config = dict(
    router_score='softmax',
    balance_loss=0.0057,
    lr_router=0.000658,
    norm='rmsnorm',
)
Below are experts of layer 4 (counted from 0) of a mixture-of-experts language model. Rows are named router (the router's row for the expert), gate (a neuron's input weights, with its number), up (a neuron's input weights, with its number), down (a neuron's output weights, with its number) and show model dimensions 0-223. Each number is 128 + 24 x the weight over its row's rms, rounded and kept within 0 to 255. Numbers have three digits each.
After each expert's rows: a language model's description of what the expert responds to; "comes before" lists some tokens at least twice as common just after its tokens as in all text. This comes from a sample of Wikipedia text that the model never trained on. Tokens count by the router's weight.

# expert 45
router:133095143125120160097102133128141153106135139149092163093089159142156163117133151109124117119174179104075137124133113139098103128116146106127113136112144108134096144123150187117143126116171128135106166127106072133157140136129135137108129104093116118114163172155119164128120153121144128159131110116111122144142146109134102110131129135148132094141131141122082133122165144106125118147109085087088124172118134111154104096156162123136097137175101099127152128119111146095153107136110143119160169193152148126151104095113096148116159069123095137129148137084093133107169106165109142128142128105129114148103134097171136102099144103126135103151092098107112097168122180107105137091153
gate4:121142163128118142153058116126157117100122130108125078148113118174145141155154147107104142114102156126131136065107134163155104132090119120120150131110096176135161154149145116151087150144130131140094150146132117143065128079131098158132106135139120164131101128143096105113100131138126093134103143091140093122096105147138115100129110127126104098155133114158122158157129148077141135144185127122129109168119122110109143122147086159135144134179166090146143128193165114128106151143133139133106133150095115138170126161137124144184106109100117103133106118141093157107172129166147130094126077147117149114101116144155121144121141155121125140131135172066133136139144118102150137132108
up4:072088111124095153136125161161117137089105120181128138102098124183141086080157125083080144095165151101110165147081141141150129173152145123113114132087150126100133141120110101136135136134109130143119103186120140147109109153141149141161146160126157113115094156162084136134116127135129100121161116150134162110082107162131153143168148122114114123128150134135145143118152113137123131137138108176109144132151131114129142124109137111131091166109100140133107076108165149151084117108133112155161189129133080108090150143136093126127103124109161099131142083087126109140102124118072130122130087144089130141143098129104096171134142116102114114130141133141142130160139139146147162117119
down4:107069110151102127122162171193084125088139166168104185135144135119133114158155131130157141083114107134175156115139113148132099158146173129105140133125101178145158150118133112126123149133120128106136171131113134118162118144158136112128152130082090160164109107105130133122107176124122131137154069131118163134162148135125107128078123136149173114143184160132118120153124138129142120112160113132120115113114165137141129115132109120135141177111108142170092095137105136153143118130138128140132143133140108125066152126134147128112129103156100158111124116168076137155169136122106162119129184149109112098102166088137134122138113146127148092113136160128120128152099135103139127135069
What it handles: Prepositions after nouns
comes before: "the ", "a ", "his ", "their ", "its ", "an "

# expert 17
router:117088103117134145168142156114114105132112111142129155151103099111137049096181062152146128109092141145159155168158138122131157143106110128135121154149141102117168108119132151164141157138104157134133126136087140113116127183114137135119150125152116158118106157072097070103141121149107145092123108177155123142151131134102163134134103155149116129135137132089117149116106140178129083125145103082145112082108141132129098144131120150138114102110096145152121170149125080147101094163128110111109102127127150127130137120104140123131149139146168140118166121157139132128118159130117170136151177135106114141153150156116105119120162133122060156072127114140108124115120098163140140142119
gate1:121127155067138167146161118166121154160139099124117085126134131098103087121123077148092169118108129122124138133125134132160118106091183132113144127097129100117096144095159150112128132135121152167101165138146157133079120151132090135127168120151066147131159104106127144137120110142112128146127137159131175127120105143115167106114145154144181148121135103136140107137139112134097134148145129116090141126150144136120127150141165096141111166085164109116133123127111122167035161177114135142174162163122166108117126172149096128136102175114164119140098112097131127104091132136128162141140141127143121171114129124107121176143098114112113120147125156121123143109149093145146159119120
up1:118102150141138103101120117126105137129124166129142150094082140151153134171157146091159135161140125143136137169098102143105128135166134119118147124095123143174091127141100139111151126127144152126121114121151132084174109072095114135143061124145166148138118132146144143091138176084117142129133127090111155131129148144124100119096138107150088092176144152121127145094105156110092150121093120123139148132112101152116088082174163172114116104148161121165122138136143124128176122125115140128110092098092128178127120073105149133124140094100072130103109118149106135139172158150115104105133103159139134111132147154143155110114167102123155099156150158153124125114087105106141125160119
down1:154145087129134123126127141147105143089155141109156134153127163164142147135131126118123185076110178168111078119124110182135138142136131171155112070126136165169085121128096093124141095105125144097114133111101107130145139114116102126127138081093193136111144127133164112135103133107132114171148105097151106154151146135111084156145143138147134118135140116119094102119098127127146127109148130149154154137109113133110113131137123114133113132140154161159118112147184126132160088123149151125123152141088157143133122112121150187155134127107125131131121115115182132163144114165108085149100107135132093126168097067161116135155127171143132124115160104075109124162174140090128121115120
What it handles: Place and institution nouns
comes before: "of ", "in ", "and ", "(", "is ", "was "

# expert 41
router:119138094154153150102108150132146100142144138143105107133146106111115095115108153124113136123144126150170141100100116101107165116144124134176084086137121171082115116170099152152141127136116121121158144126122127133138139124168086113103106132149124088179121138125118182173139103128121149161102093120124154159163121147179119119136146119113117098105128110133169136141136114159136129139100150150127105133147126127117159091139129104127148099108136110131118155122093124127135105162165116120144137143172158061143099149127132112143111112139139070148129152130123125083123120131143164164174121111116167096111141181128188155131087097174145088162109127109093153120113128127094131073173
gate4:126125108113152117093098130162151121151129119145132093137125098125140150172114122097096127140097123137124164145109101135110114151094155127139138155103154176159138123113142147126153114153164132140118077155161120124136126139134172119123122123116143118142106102129140176117147093142077111134113155140108123120157084075116163132092119145138187141127149082159111172170156148149124149119143131096139118106152112140108100145123108115156120130128121084123133119092156113190132128099140131163161142134137104157068159083115132167136124097117153133155095130184095140173109105098147092104106128166124112121148153100141108099102157132126114161058154145144134147144123142100129124087099
up4:134147154097165111129101111153124127141115136084104110133120137112118116155120130145075110110105125129122157123138150141103129086110150118099135128137083155104151114090128147105144108104147095125084085158110136145118132131165153124104140136156124151115086115109122130139125163122100149119108102143107137139123130116137159125090117131126165108164111122121109154133133123166142100091109101139146160152126152182099121111086133140117128168116152101129104147074134103119154120120111136107165119116166145108118168060095136133114127102095123146123124088098127081119141114130107137179136093129156112116009124124139117139150120095117097155109140149096138162161115139092158160115175
down4:153105134135078126169079142132136095124139159092178084156122084117166136113148117150134147105128160109153113142144133103146109087118154128118151133100148110090169126114097116100131144070138143115112099154094154117107139118079156097163095148096119129133095125111150175098125129124090122109110151133081114107147159116089133091145120151145117120119124129166097128129128109146139164146083112112119153150140139130135122106109100121112124123135152092146115055100101103153143074150124107130105147129111123156113094105135121125129120136137156102127142138155132130114161091105108144101120105112169129128117150112078084131160095046097141167106119135129158130155152109117146125131127
What it handles: Function words mid-clause
comes before: "a ", "the ", "be ", "not ", "been ", "was "

# expert 22
router:126146165156106124155150090144126137097071094165148141096141146093094115095110157108103124130176116107115155106148154147112120159155142134159155160117121140124141135101122168103087125090088172083134132161104162106154084091152132154162096153157158159144151088142122155147171147113113138104099172120134159134139137127137129108148119112116171116102148156118132121113139129089096091075130100153160131094111152092092130128135114109155107176116142091114122120168104155126144130165100166130157158125121171121141125108166146113143115094112139150130157093114158139167118124097126148153110111100148124151171111140116130113129119115146136155084141126128085139114131124130161134130108
gate0:110123115157131132122157131133131170093095125089111128137101121181152124111110108123157110123123173137102109132167087135107087127101111115111124129132145094136127167147146070102102128121121108130102158122141113128152140100136131132150117146128118130122110203142154125133138088152101113099166140109070107115129092107133124107107129094138133125112156173177117116095138122100110118160121150174071090125102087128151160124136138143124139107163125148145105132122143143146113105158142104094085143179115140131120169156104112110144140119145143115092154124105096098151113122092130091115165116134154074164137114108172122092117094117173131155155101117163098161096123116105105097105106
up0:105101109133128131107153131122128163102096159075092110147108120164159116104094097138176112126104152135067128124156085131092085093101102118111122120132137093152128153144126071087097137124117100107119157127119106149146142101126134139149129128106128138129114183111148131130153077134112122105180135113084109113116081106138146140133156090154121122105124160167109116097159132105106136157125136176094106117107111116152140134151135143115147104133116182125118134116165145152118130137118111119082118179088135136119158144110121116136114113141149122073142113095088093171120123116120092122156117119143102176139121105154130109095097110181131133126087126162101150096128121083124118116104
down0:146138136101132125144122111109119097118152124148141110140103165136098115142148118151072129180118135062101110143120138112138127112136130140179150173120149144138106139147123171088131147106107126112131117110116137134184150127153107146121077148129122172133104105124162134183098140136104154133142138093116131114165141166176121103111129158130140102094109129122147131163092150116104095132136093127123143132103153104110176129103098152175169136121173084105127162144141139187138106143136111163103141133145160138151125140119115123089145138126119165143139102110116102125125142078158196096134153083151148108129087118154138176164117120140115138133152138086132124125138172108105103126160
What it handles: Digits in dates, numbers
comes before: ".", ", ", "–", ",", "; ", ") "

# expert 52
router:114190121153129110123121147157159163142122125156112161110130123153103101136143160104113144151107134121088133164135114096143117135148109132154155114111127173146107075116120105082119153165161130130137130096150103166088155115132129114138115123135086158124144122149153158137156110118149103124128117168140142097104107071171141152081106129104131130088125097134156125145137132119126151086096149150120112106148115145145097098103142161118114100144149150096090170132167095153119156117151105159142076097137134114116090132090103144135103103090087123136138110163151121136142112140104101119110122173152170173134125142136151087152106088124167123091092175126147134115073106128116135119112
gate1:085179128156139138149105153068136151137118095104156150100116137143145134104135164140143133123138135156103135160108132125120127147109147114132149158171114131130097126150127123088137113069131124111138149094135169137108101151082114104137105107114123160132136123131119129141151163153088112077145122136129142094157093153147117142110150157097129142111058087125113114136102140130102136118170115118128140101120080073154066137063136123094123132114137174101138111153139082102113152091122115145167142138129134126117156093118139141094125123122116101126127137101132119097125110169137130160140101130079131117164168123109161119117103097084162105140172118111152104174152121166115115138133
up1:078138136129144150125131140137148118137150092085124156140130113130135112108117170104150153104124141129134113125117150100150192108171132157130148164125101121098102111102135136167123083143123081089118117105166165141128147123089104130131100118131141197126124133144077131121128192166118137086114137146099124094107115116129102125102150114121139137126107091149084131142147115094122165128176111125157161177140068101134115126111106158090133110080140132099116145105133127059138149163170125143131162121126127141125140114136144134155109136131139133139153132134111149162170143129128106142112136162095117122120150090171148094164079119115160118120140120099143142137170091136085129102108
down1:112122086087073119152150115118154106094119146159111132119123143102113105112093123149105106084148153105124169132113092105132114137122152085125113142143094134163059098121138120145123081093097121128138095125111163111109125180146143108143130136138124122107121175119109082131090177137106114124151145104162110114091122111117134102174108114145126157145105147122133086098104132144076121137114114151107151128179099123146118128128139146145153113138136134130153135125136124148093105162098132146114133056106152117131132084124082148103104138141153105165099184127131130121158120126149141120175141130097139149120092121134162161160173092108114154153145100117082113150162160122114117123140
What it handles: Preposition in, sentence periods
comes before: "the ", "\n\n", "The ", "201", "He ", "200"

# expert 46
router:153136180131132112124110129090145120129086117137180118096110152080108145106115107130106144135143129104114095162094141103111123123145133158126151159128090097132124158088130119120119163126078111115143118133128155118167135101202156153153097149141138115145140119134138169150170149107147141123122158126154141132115107101152100113099103142143123086087168155144170137074139148098105124121150109134097141064123155110091146117167102125164121150131190114148117160142116127125132108161109140100166112129139135131176133163172120139127135112105123114141185084128169146145127136138136152157095096124143109141112121125147186145121124093154161121111143119090116158088145128117110149142126
gate1:088144170091147191132147103112130117171138096126140121083116140098135150057149143141117126109100148163137097137112132117157108150128178133125135120104082132099149156121114114173127162133104111129143125088157132108142126138148089112104128093110122143172107120123168127156093132102146156128086131115135128144147102106118107113116121110129101146108111092135124153097126142108146162161127161114109106121126120081123118142168148127164140135149178147155106137176141116134094133143096170082138102083064133116124135176146144160126139125103183113113175140145125109128158145180147142106105112153109133120125148113132113167135192150136144098116138124119133133125176123114129149123126
up1:154122095167132078132110152123143139080133176129106149162131117160122080194090118116151100150151130104120179099147108146110162106115077141141124127141165136157098106117131144093122078111146136125115131149097099139107118107108170140161133153129130115115148153120092108094161122159109108118171127138086135112112156150156131145128125147128141112145140135125136108156128133112098083108131101142153131124121135156107147136067104131109102130132079102115181133105121121125172143109155092168110155168192125140129131111134132123152118143160043145148100127116113157125103141098117126133161156112158113114132121156133128080106083109131116151135123133145129112136083134140103125148138
down1:111118111143133156140156130138140159114122120145166095141120119108155149088123136098145136118091118166120143137163127099111141116108102116112187175131129142181113129139124110113118158099179158105133192120145136137117150156084113115152127125147132168145074120160095120113113111129099064140118105150167111127127140128103172128137132133165165164156162135092129114132073116139102135118062125119138147111094124101131147102125112141121151160123110155092102099149109098076144111166148106122116112123151119147078138130160146124099111110090122167122131137128159120139110117136132095114140135148100099133125084120141141103139151154140155113111093158132102057144096113097128157092130
What it handles: Numbers in stats, dates
comes before: ".", "–", ", ", "; ", ",", ". "

# expert 0
router:108110113178116078097136106170109115130146092157152121148127087161108143109110140142089121137082136127096162124148112088157129133146141100113109116101134154125119114100141125141094161147130082115132115103177107115129121132104143141100140155123106084121154160178126111167142128095142151179104154096101104167116150133131131102141128104145129152110146115126170130150148138103158109156149174158094116153178165119139117099135136100158163128126105104138099089150113119153145131096132139166105148155174078114155108150129094115100104153117135103164086173120119147114119101142099093123152089110134159148136135133169112126118111159105164126136143167152095124150153139121100099138102
gate2:125119121141145144133136128131143091154095100129122084138147131137125121103130134117102093105110133122092102182101149104098101109131161126062132174138148129111122164082116108128121142129135146125128119127099137121163100121112158086129105167142143137094057125156130116094064112159111112100146117117084109113133146148138143144106119088178150161156120119129120150143140109108104109110111078112129120086135154112091136113154104156124145125165131130120134117109142100149099101146110135103123163112087124144096173160112144123132137148122125114147122125097128083143197118171111125128122119182153125117141120168117109128139132129083122078098121133097119080151168119107164162156093
up2:112109124133143148114085129139091116148126101105123110126114090164142183131135103130152078107121118102103085127124166102128084118125112119113147152121131171140097163126097122136129182145157157153136133082102158124142122145135168150115111138108096097084091143124066107092086152167125112101140137119129124132115125112106166170132086127157113115124121089141111126163117107111148118091105104116134115077172129153120137095117117156114114085124061121127113179118115125140119124134093084117120097120129151152148171157117129143150168168120103124127146112088136125141179165136127126138135126144162146139135130089120148114110115125134131136168111111146122165152182096147126120090156
down2:119176121121183139168159142120148153145088116094118074148132125137089144154134145134081102108113180114096155138146095159147158128133110064137102108155155175203116125082106143134113132128128136106179121118148115122133100156148129189162137148162140106099125112141109147145138155109132104116134153116120107137091154122143145144159119139167150128153147113131146131113130139099136106115148151157103118107110141179133137121086112088105095126128140113092135118137137164135117145135156106123161107118147110108130159142109177090144085139126120143155111136167107137164137078106127124099122112150106095153078177110176161106118125137131126136086115121143130137123136128123156103126121
What it handles: Year century prefixes
comes before: "0", "5", "4", "6", "3", "1"

# expert 58
router:140133095139145141103083105089111123141121126173102127142135090133092116100119120108144126087138103110137126123148158121105163106137092116170080096093112142123135143120137126137133144141107111092147126079162147120116174066150104125104124128166113096096155127175109137114157110139170110130118101104144148142097076119079130121136175120092095138084111120159152127155135150131135137152134171159086089142106144148158111108095140120157154162114122101131110133141099153146120111083164133130094129132149123122137092136140122107117113108144134122141129113101109191116119087139099159136141119108159150151085129139184141146179099115145175156150161159138101138111147122125122097136137
gate0:127129137122144124110130100149110138135118167095073099118137142136086092100137103110132163156112096106146110126108138125149141128122174164108191118146104149116148146118132109182151108105148096165147147156096133137079088158135140137117114139129123202136128108128133145091127094120074109139119129144143147087108153155131116119117130123120107155114141160087114136131103123147178091131147163171113111126101094170149086159146148113125180178163152117145150149143137122110122116129132112108113124127135144073134144158134118156155116129110130132124128104081143113116158098122143178117085145140143120108119101163110136145139131158168147086085116150133143135126116145091180174121106
up0:120130117125142102104107127126140107124125160149124105157134117136155142165158092142126139126099150192113100114148108122139067138161140143130095124125168135086123159102138149148113152160149117122133147100144118147141140134112170114115142099119166120127141151147073092177164132134095132130127145125140129124153125149109128168109172153126124136142137114148111107092094093104145146136111139149110120118142201086128109134145088101144109136144168145100130095162176126079117144130105101158161151157150132171095108094138108128131106127123119125167123124141166107156105160124108127151148114143091128113096094120165088123120143092122116091112128098169113178147111147150125122189190
down0:165162137121127087157115148135119140139144122136154130145140107121154119169109101121137121120120097160145123125151159168184113115110111098141109119140096143095175131106072127143089135149120095129117134102102130141140095129084153184088081133134123161103091126110161095166084147118144119170123102139066136123138124162114117114166084111121182149152130110134115144097138110159162130133121166133139134139160125082148126168125134099125115164109147210151155150122115158130151155178111097147115147140117137137122126138150107147114170163136156140127148106140169177124146147136128106109085141144133109154151143112102111149123141124127130130155141178132114131076118123121147159139129
What it handles: Time nouns, word endings
comes before: ", ", ". ", "of ", ".", ": ", "'"

# expert 2
router:112143090147144150176137139140109125164106116151109130121082133123153130156152142147131142118135111165141119109196113132105145161104120130112081128129171149133110104115137135094153110124160130089107121154137191142140121133126085113104152132130117136123063099145113080122102136156104115064146089146114108063110160135152119136116158139149103137123103087119111142144162092141103145150136128136177123138164152101117158164129138133144147106118091093134138143154144094130153125151104105184120146115147138121155155100097117127089127136143128105146164151170131126118115185167132068137132136153138121126087108132094143137143148129116107171122172134101123127161143123167119128103149
gate1:122113127093101181116145153118119112131126154098114100109139121175113109126106113098127113105146122109140126167115132134127122146128150150134126117096088112148109103160154149149152142192102116167113132095166121183128112162138131111096130138146119156133129114146123114126116102164099090068122116149137126121147140121117135098160114095088119104130121142140115109108097098132107119083121152120144140072118145123148144136150129122116148121107168134113101150109151133177091082133150113123083132112131102165162119128169093140158162142135198064144150122128059145166146121129151147151121104164108132140164138185143109130117104112105144124112075095144076101127139134129117120122118
up1:135160149108110182156145137129086153121119159102184117117174152161119116146108143164170116103147110130106144121102110128089137176133096119107109154098086122087168112152152154176121146142115112130149118092126117125133116099123149097128119107156131144156100136140105115085141132142114079145108122129124159143118168150138136085125116115120133115128134120110096121106120151145131118130131173143139091127146117111121195166120119122113128109164141117109122153118124151107070095146139131110092091109138121136159126123076118133149118137155146111138108116101059086138133143139152130104108107179111134150151117119142092149116168150061122126175110158107085115118171110173139111131124
down1:110091111127154133107126160142159138081168159139099122112136098130116108182103123139097129093166096110120089162123111122134167110129123123082110136156139138151133116117129162094138183098147154097120103124129134127111131100146081145080156109090126097127093130101167120098119140139157163091121141133133082147155167109164143112123130119126107102132108104084107134074137120130142185099135140169145110117130118140091114159123107140133115142116158147111112158143170134126111130128137164151140136168159127154108139100101081110124201106145116129164111156099106140118132141122171093126154088150154116132139122161125081148137135094118149128158116157068092141124116131118133126133118
What it handles: Person pronouns, nouns
comes before: "was ", "(", "and ", "of ", "is ", "in "

# expert 8
router:088118140153129163107196147135177167120117202126135147122094126123139096110141158147136168133154104100154132115122142130145150157088127176128137123143146134086141133136107148137138088166174132130146163143170100129140136128156113110104144130103175126160103121107128180103089133134140133130147085102161160130167091152096128103160143083136135110133111130129155140096147104144135071143087154140107117111133132112099112108116140114118163132143118105141164114145125119128112146107087165120138155134140159136109151138084114171119118161093110068100149107122167137095151098111148159126134128172121129111127142127132102156100146147132140121141103098089121105130148114156108120077146
gate0:186105145122136119142156153147105155148142163145116131145106142144134108063155129132141154091156093132172136105140093098109156148158123147138181126079119097137121124110120152106142128128098083146112148123153141099095154113136107157122120158066094121117117140097161111169159128144121082112131086143110108117131160159146077091102109176104164152123139099127153101122143107128122140137113143143145130112144106174085151129161142102132115153109108121114096102127125121132157126111157130112152150162167097141132156092116138118081110112125151082127104102159129134095139111120088118132120150111113111091120101084127129124179111141123155110099137135075110096122185146133140105126128
up0:084148137097113137113086157076162111104111081131100152125117092117147108131118124154100136128148132141149115146097138079098098108148093096153134153139139151125184129140147110124114121155147098139149098142161114124130168150121136114133155144138124108139180096134093111105133112125137121136135117121174058182102133092167110193133120140146112143097135077114149125118126102134127108176107089121127140133133157102099086133134125136135098129117077124127089145143141113132086108133136131121128115126112103113113098136089140135128159141166172152133170136111154114142083106177137129147128097126104112144107112179111149128122161089132117112164096121135080076161138129143110123131101
down0:134136150164147097160083136093132127129141103115138144161136171121179099124091141178110117178139141117103103084114119108104130146119132098151078093166123109156081161104123113131147111136144124117094098172117180112087173140110146094110135161150143130101102098115086094158146120130113140092109097122118113127061122120104113153129104116110171138147089135119131168116124140102141140142160102140121143128196136143095079145113115103151096127137144125151119130143175143132115141133093134156130095142143138121147144144137120134126130147112135142124162122119145152111130146188139139140096132102080130131127098138129155113142168124118136155153083106144180142105091158157120112124115
What it handles: Infinitive and clause connectors
comes before: "the ", "be ", "a ", "have ", "he ", "not "

# expert 23
router:174159136150115134179130120145121094161143092089125140128090118115108157115101104130138121136150111123120097130149104150122128108140126089117094134149114145137171127104124091098137104100094144125147125108160124131133116103149076081168128165113141093103099119163159169108144130135139128144080131098072086103133133090143119104162150113107174107125123159108159124100143164115135102149141136159055123139119093142127176134141109104154126123134148082108100136147139132108114164165151141116131123137095118124113135122178111112152097181119123083088101145104133141158142138124172122116117106109162121087119102113139109099089155126120149112131093118143176112141107105121166115147154
gate1:114156126093114090170103155116123106165140121169129140084127142095115129130104162073136127090183177095106118143083131129118143169125129163111123139118131138103165117116171148109124086136153133140104140138150124143128142086097121125144137129138129094148127132114093126103095156163143093080161116103132118113121124115108114153170123067191124128144131157143120100098119192119159136097141112158106143091143135077147101181130122132132089125125130131105132109107157118132078151155116136122143113113153140144128126133161122141126142121102165092130120135130104135115113118073192108110141122148137141106133114107120108123106116112137179082161141144137105103141178134114140135161141
up1:119128133085141081143148184076104070181143096186108135114130116122147134141088118093145111072162166113069103120136119107129113152120121152147127166113136152098165118131133129130143104139120110135099134150150125132120178140105120144108131172136107095141142139142109052103114147152143097116159085092118117125102148121112091163134152078147086115173094123132143125098116202178144139110103103137100127104120121133137117169112112162134135109089102108139130105150150102117150128107152113116159120113148118156115107135142096123114120117123139106142123126148137151112085133096165113120125134104121135124078095114144116133105118109120130120156141139137136078115150113152106133130132
down1:149176128143085128183144125112161112135135103097118195123128119118105158154097077125096124132153149138123126123061128153122166086098133130145114130129123112140098134126107126111124125101105129128182127100131102120133156117111102125116108112125150133134138142129147172128157157153101142114118171148122132158099139122168139093127158146122163143129098111119098103053138126140128142147117111146140137113138168099116120093147143124114119161138137103168126137120132144158128100133139150149115106136142125142161097163146090121127080107139106132081115096130119115111167095121153177100105093133159120092098111077097115142104145142115147143140088170129074166152131093100118190156131
What it handles: Word-initial prefix pieces
comes before: ", ", "-", "'", "s ", "; ", "s"

# expert 20
router:149132137170096113108081117135134105152159093123136124137128139134113136171083121094096100113147192091112107110098133113127105135111084084128150097117098155150129112099126128161145138127102118118127105093086141109128145117156132125107114106125135125114099186112139194130144129110177150076130159086123166178116129143140084117125120156095091080069128109154166079119119176086148159160117153124146110142128108146164133126141111138131144107086118127098088148101102129126154133143129124109118106111149096117106128097153140113116145114136098138152110117100105157111103121095149131177094131150112120151076117124131166140107109137118141142125121138152114147123108130100106111137088
gate1:127139132122152100145121188112136145181146118100137123144175155133128083076108120146104078166117163083134120169135092132144147122127153144121132088119168121112107101150090122128081090123164117128086142113133171103126106104120130130060104159138082118092110167097105121155144097113119124087128116147097126137117141117102107171153134110125088160124126146155144123143134119148148126117113097149137140119112137116107168095133133142131085133127122101113107110104131112116120139092095111130130099141111116146112183154120209160134145115107123093132109153151182099124117141116123126113187118073101097137118105124126112113126135130123110125119109146118173097091110138115155130135148
up1:180112132097162149108094143129098124146112086129107080137160137132132124121083089142114090125120146130157107172119132129109120143152107161141147108111135167128124094137098142101118136129172123156103141110136147123143130134105124119082123206143106079132081152123090097130136115095084135089114107159115114139132120175114100113139102090153084139105163134144132103107130092163179116128158100161116102120113143169093148118103135134147145146126110128083115132106143081137092126119133090114125110171151112123137138136107138126110164126105133076155091112160146107129129110171161145104149137088114085169156094105142133122127129136094139140121102149101126107089117148128161127108148
down1:075103080116140131133125147127142158138144190156076141126181108156135126086162105125142131154114116120113108185094144152118155100089133144168144133116127130129163107128084141146136116114091132173140144122115148099162140105139121112159097162131121133119127081097088144126161124123172107181128112114120181090111130145148120148101177125154159117112121134110103087142157124147167077141166114108105139109143165166113161069157129134126154132156140107171135142141101114095099102132090134195129098103101117090147132132104117129124118120105143120098144127109138143107129144118130120132163146148148155157169128140137110133129137111113125132136149161149125112122089152146156147121133
What it handles: Hyphens, capitals, compound starts
comes before: ", ", ". ", "s ", ".", "-", "; "

# expert 3
router:092144136206142089104112113104126106146110097173127096147085098114148144138136133125126090144123113174131153124144161127093130096104120108115099162121106154118088132146112124119140121129108113115137138101192129122114146100167096157137107125106092116108110147143070168132140141088159134117122113115118162133146143139114139141155111129135108170116147124141143106142127135134140161158130172128114114166112156142161146157126094108158182112131156144127096114113134136128133122148160141154149112119160105135146104113107095088168161135122078148195154107105154200122119113131123095153124123142134150131119079162160160118157123127110111140166086156112139151136130124160084110147146
gate3:151099130109091157150122164074086141141124123126124171146128107104147099116047103124148120124113101104126136135124157127124122128134153076138119127145156113137127119179140088141168120091111141146115092155135092143129134124103136128138134085095173140126114119116151123139140133133099157158150078124125161199069111140127091161120157138096118152114131147096112097166133117153092159111111118133114127107147103177112110113148133136104122152118101155145106120119134148118176113141132145103154147126105112095130137124164094148094125103125152115132135103139123145149171107110106113097118110129124158151139127119080162113111093147141115105115082113089132081143183133120165069133129
up3:137145129110147096133125148118145137120126113103130139130140124116115144115123180140102131137091124148084178101159160143123150137147154131099117104137155146158122138124139117082142098086109137105119131109082111181081148083104123138127097167088086140132120115130115118133152115144142139099144094106125139177169159164169123158165121147159134139098126100112109149129129129145165127076109129174149112111167161146128147146143099140134139156160173110126153114148129123142132091145167094145122116153170141133148117116124156076135129138104144127127171097119167110090146103082110115188108106124115139097110107137149113132123116135138100115149170101142158153155083097119145161145192
down3:140172145142108151129125155151129128145135127120153111156126137153149114092116118093160087122121114158124131126129150136194171113111116105098119112151105131165128159126091132099098085124142138103133163167155122101103091116097172119142157149092122143117131088120121097112164108148100143116147082156143126128086152113102186142096172114141136132140168163119147131146162143156134171107120109100063136124134182128140117141147110169102135106142171126120167115107105132136092119117152092140097088140128202125136148134108106103142116120086159098086132096124130128164107147099073120152154130087154142136122135129166123142111142141134124157108135136122126110112107127142167123145114
What it handles: Closing brackets, quotes
comes before: "| ", "|", "and ", "is ", "was ", "which "

# expert 62
router:114125149172107108096169120148105102111155095157141113127118090147121139135105154168116110159135102126121172122154105106132157126141146097120113128099097127171152094096173133152106161156123087095149098110148100084137125124124145141102097134098124120166170121157095093139167138086145157163115149108107141172136152114150140102135148099123146149142128127100148096158092141098131081142156166152128130140137136104139131106111135087144179132113144095122093104186137147112150136099165153139120145153163098119159112163153118092115095112105110142140117175151146160145103095115110112110132112117144138178144147129163111104136105145127143141125147165136077122128174108135115111139088
gate2:130129118161140175126137124139094124108128138131151120140143148109128074145156191218120111141140146168094108121168104133145081148122120143108129172170144124123148109129169142154111138106148146070132113118121112135149132118160147116129100078114142115125122117144130084128169166134135107091182174123118111141117130121107111155108133144087133132102124128095115080142098136148111155103137133161132119135125113129118141126146099102121123129136173155129121123137131157143151146136105154159171105110064128097104103167138154141086163095124183130080163117106102157108115106163152130104118147149094131148114134131146131104157105129129134145098093094135134092113122137142091166125107
up2:137115103159139170142137113121129104130130134096134120145145140152126086163165175182137136150131111172109114105183074104136088136112086137141121175149133110101152127124187146124100129126167103091125121128076131109167121099139141106124128073103146123117117125162107104098181164153157090123175173106145112133109138137133126150120126125107143139098101133115123079128122159161128146134126131163129102110121101140135125128133107109145126124099144136123123137163137151126163130141115152133149067111092146094118101122137133132077149105095195118101159117110113152115127105129149124108134185149080148103139148151147107140132086100131135103125091121144119097106128126122079137121100
down2:113160093130142132132105098133151150101108109115118112134162170135113150139104117142120114138116097129158154097125128122099142127132145087147094153115146112148130148134142166126125127128118144139152105158113117109124143112158159162109133083114074096100142147158196112152157146097140117153148109121099116133115194110115119136132127090089146138172147132122170123112175159105107116139141133173163076135093142122152092132135121098148164121123115108138122119183159107166119145142150137144121130147152156175135136154115109076097127142116169170145169146103152122143102092115105129126097146101171124145136122175135116148162103118106115094114182131148113114104091126153170086108147
What it handles: Year first digits
comes before: "0", "9", "5", "8", "6", "4"